config.toml
n_experts = 24
d_expert = 160
router_score = "softmax"
router_z_loss = 0.0001
lr_router = 0.000916
n_kv_head = 6
norm = "rmsnorm"
beta1 = 0.95
seq_len = 1024
doc_mask = true
Below are experts of layer 9 (counted from 0) of a mixture-of-experts language model. Rows are named router (the router's row for the expert) and show model dimensions 0-95. Each number is 128 + 32 x the weight over its row's rms, rounded and kept within 0 to 255. Numbers have three digits each.
After each expert's rows: a language model's description of what the expert responds to. This comes from a sample of Wikipedia text that the model never trained on.

# expert 14
router:127089118175190126089119118097105110141114090188085171122096121089166095166107101087106118126190183154188135147017123131107113138144127098128128106123153132210141154097153114066119103091087128175120090142102163188102104065171116144138039097150126129110163089116102134146109080126085045108
It responds to: Headings and table entries

# expert 16
router:073160152135159071099129132100117198166107125122092128136152168074149117166165156110209121150114158150101132145113186075167127105101085138131122133100118054129160077112109160064084114146150077130128107143198149101111120103123113134104135099148102065132158130098185117128136117103071101151
It responds to: Months and technical nouns

# expert 19
router:122139136139140133039142140153140117142140082169067169102096132085093081128134155145183144134112123127105162144063141096179080136172108165140148166062168105151161167111154078115135092079156108129147132152111148182176066120101144134086140074019158131114132067083176156107129165114116067128
It responds to: Political and official names

# expert 9
router:072104111148146104116115138160082113102121125129135114111116126124095117157146137129146100099124186112099140170134089102150107135112177091165109130098114131092115118138151116117140121116141111142178095123099158128087129105123106090108124084137177093055145132093136114194045141153123144117
It responds to: Table pipes and prefixes

# expert 15
router:089131119172184148085135126052139118117137113183088133097121173105154144142163063129201144127113157110168084119144100134137111137122070137120148147165146083157120111057129064143116121094147153164111085148138092124104095132155075110137080087106121136102175093114174139123100124149160090126
It responds to: Media titles and labels

# expert 23
router:116094140180133120123114116140136189168136098218160173174106153124125081174094113140172171155131151148090185151098162082142082202139133099127172137124146133187134115142159101060088108113176177173106142130112159144100100109179067122087160147121110116163130086106161120113104115181040055104
It responds to: Foreign surname endings

# expert 10
router:091133093132124169131124080081171145102157104128128122083135174029122079147109133071163129108161144149097175121142089150123142153120124149111196131074140052134119226134127083189112203096125086140118085145185136139140137068093080106076164084157118122135168122179090135140091167075094100143
It responds to: Numbers in text

# expert 3
router:103122103177073113115146122119125163135144128131084163098107136037132115145172137132104135172134151082105125137073120143140133171117099123127109188094094103141161118114137156113081134148137053116095093133189192115146113088147073102098103143168138130118188135139109126135108203152060102087
It responds to: Sentence-ending periods

# expert 21
router:136126135155160117106085140175114187157123101167069171194145094100158141128099140107155162174161130183077188109128092093128075151143102116096172179099108109157161148150113138136142100073132129093145084144121112170096091148085105107085087135079125146137103144107158138169123168147091047067
It responds to: Place and team name starts

# expert 2
router:108132115182113103094166104098089135123123106142164160156081152073145125170149060117196098112183128140116106147127104119178083125099082139093162159135153117183152105123134158111056132113132097136108083169164138129154111097145038116109104075071133092118120098088173155152115143147156105082
It responds to: Abstract topic nouns

# expert 13
router:108147153107090134125105110130134115133104156178167106145138192135052163127184115101135172184133125072153142079125128125113151185132092127165156127119143110128185082096192141140129124165152108138180081148131143117124126076194104121120137105123077121098108164095128087105114100083107076142
It responds to: Modals and citation punctuation

# expert 5
router:063105126142106165165122115117100151159083107213095176097129148136107185182133142049146165145107172184108138145076101114208135164189069091079114133120125134135168181186071130071106121110209114131100098142134148215137058069164112155114115096149076077132097089114168132146091144142069103111
It responds to: Pronouns and year digits

# expert 18
router:082103100158139091103165156157132159122076112149140128152117149104144117188150139102172135102163106159092106136105077092139130115110090105135137169110152074136100134117174167138101086135130106122085117110170092129176070125146095133157142104137114146137090096081150198114096139077101168097
It responds to: Quantifiers and adverbs

# expert 22
router:078136094165143080100122126117072074153096145188164115104110138119131156156119044111114135126106177126136142157063075093192147163102112124129100120114137116181142174133130151167121157123144066153051107084163144203092135063143081128099143128128134075138123102105145125133105152151114100098
It responds to: Clause connectives

# expert 6
router:141090122173159148136120117138118168162170143159081136119122184056175139179124087117159159138135148140103119081074129096156113147115108117125161134161093142173163138122162105111118108084135070121119078179194137126148060131130106155125154136124128090101170098116142132136093213148133106063
It responds to: Sports competition terms

# expert 12
router:084122119151118142120118125139102123114128117133143150125106174087075111111164098070116161115175151106105087175081135110177135188170113150118154190137153111134145112118154117147133128102066116153097093115119086149074088082134118142113041094100152118111159123093162160123095152157083090090
It responds to: List separators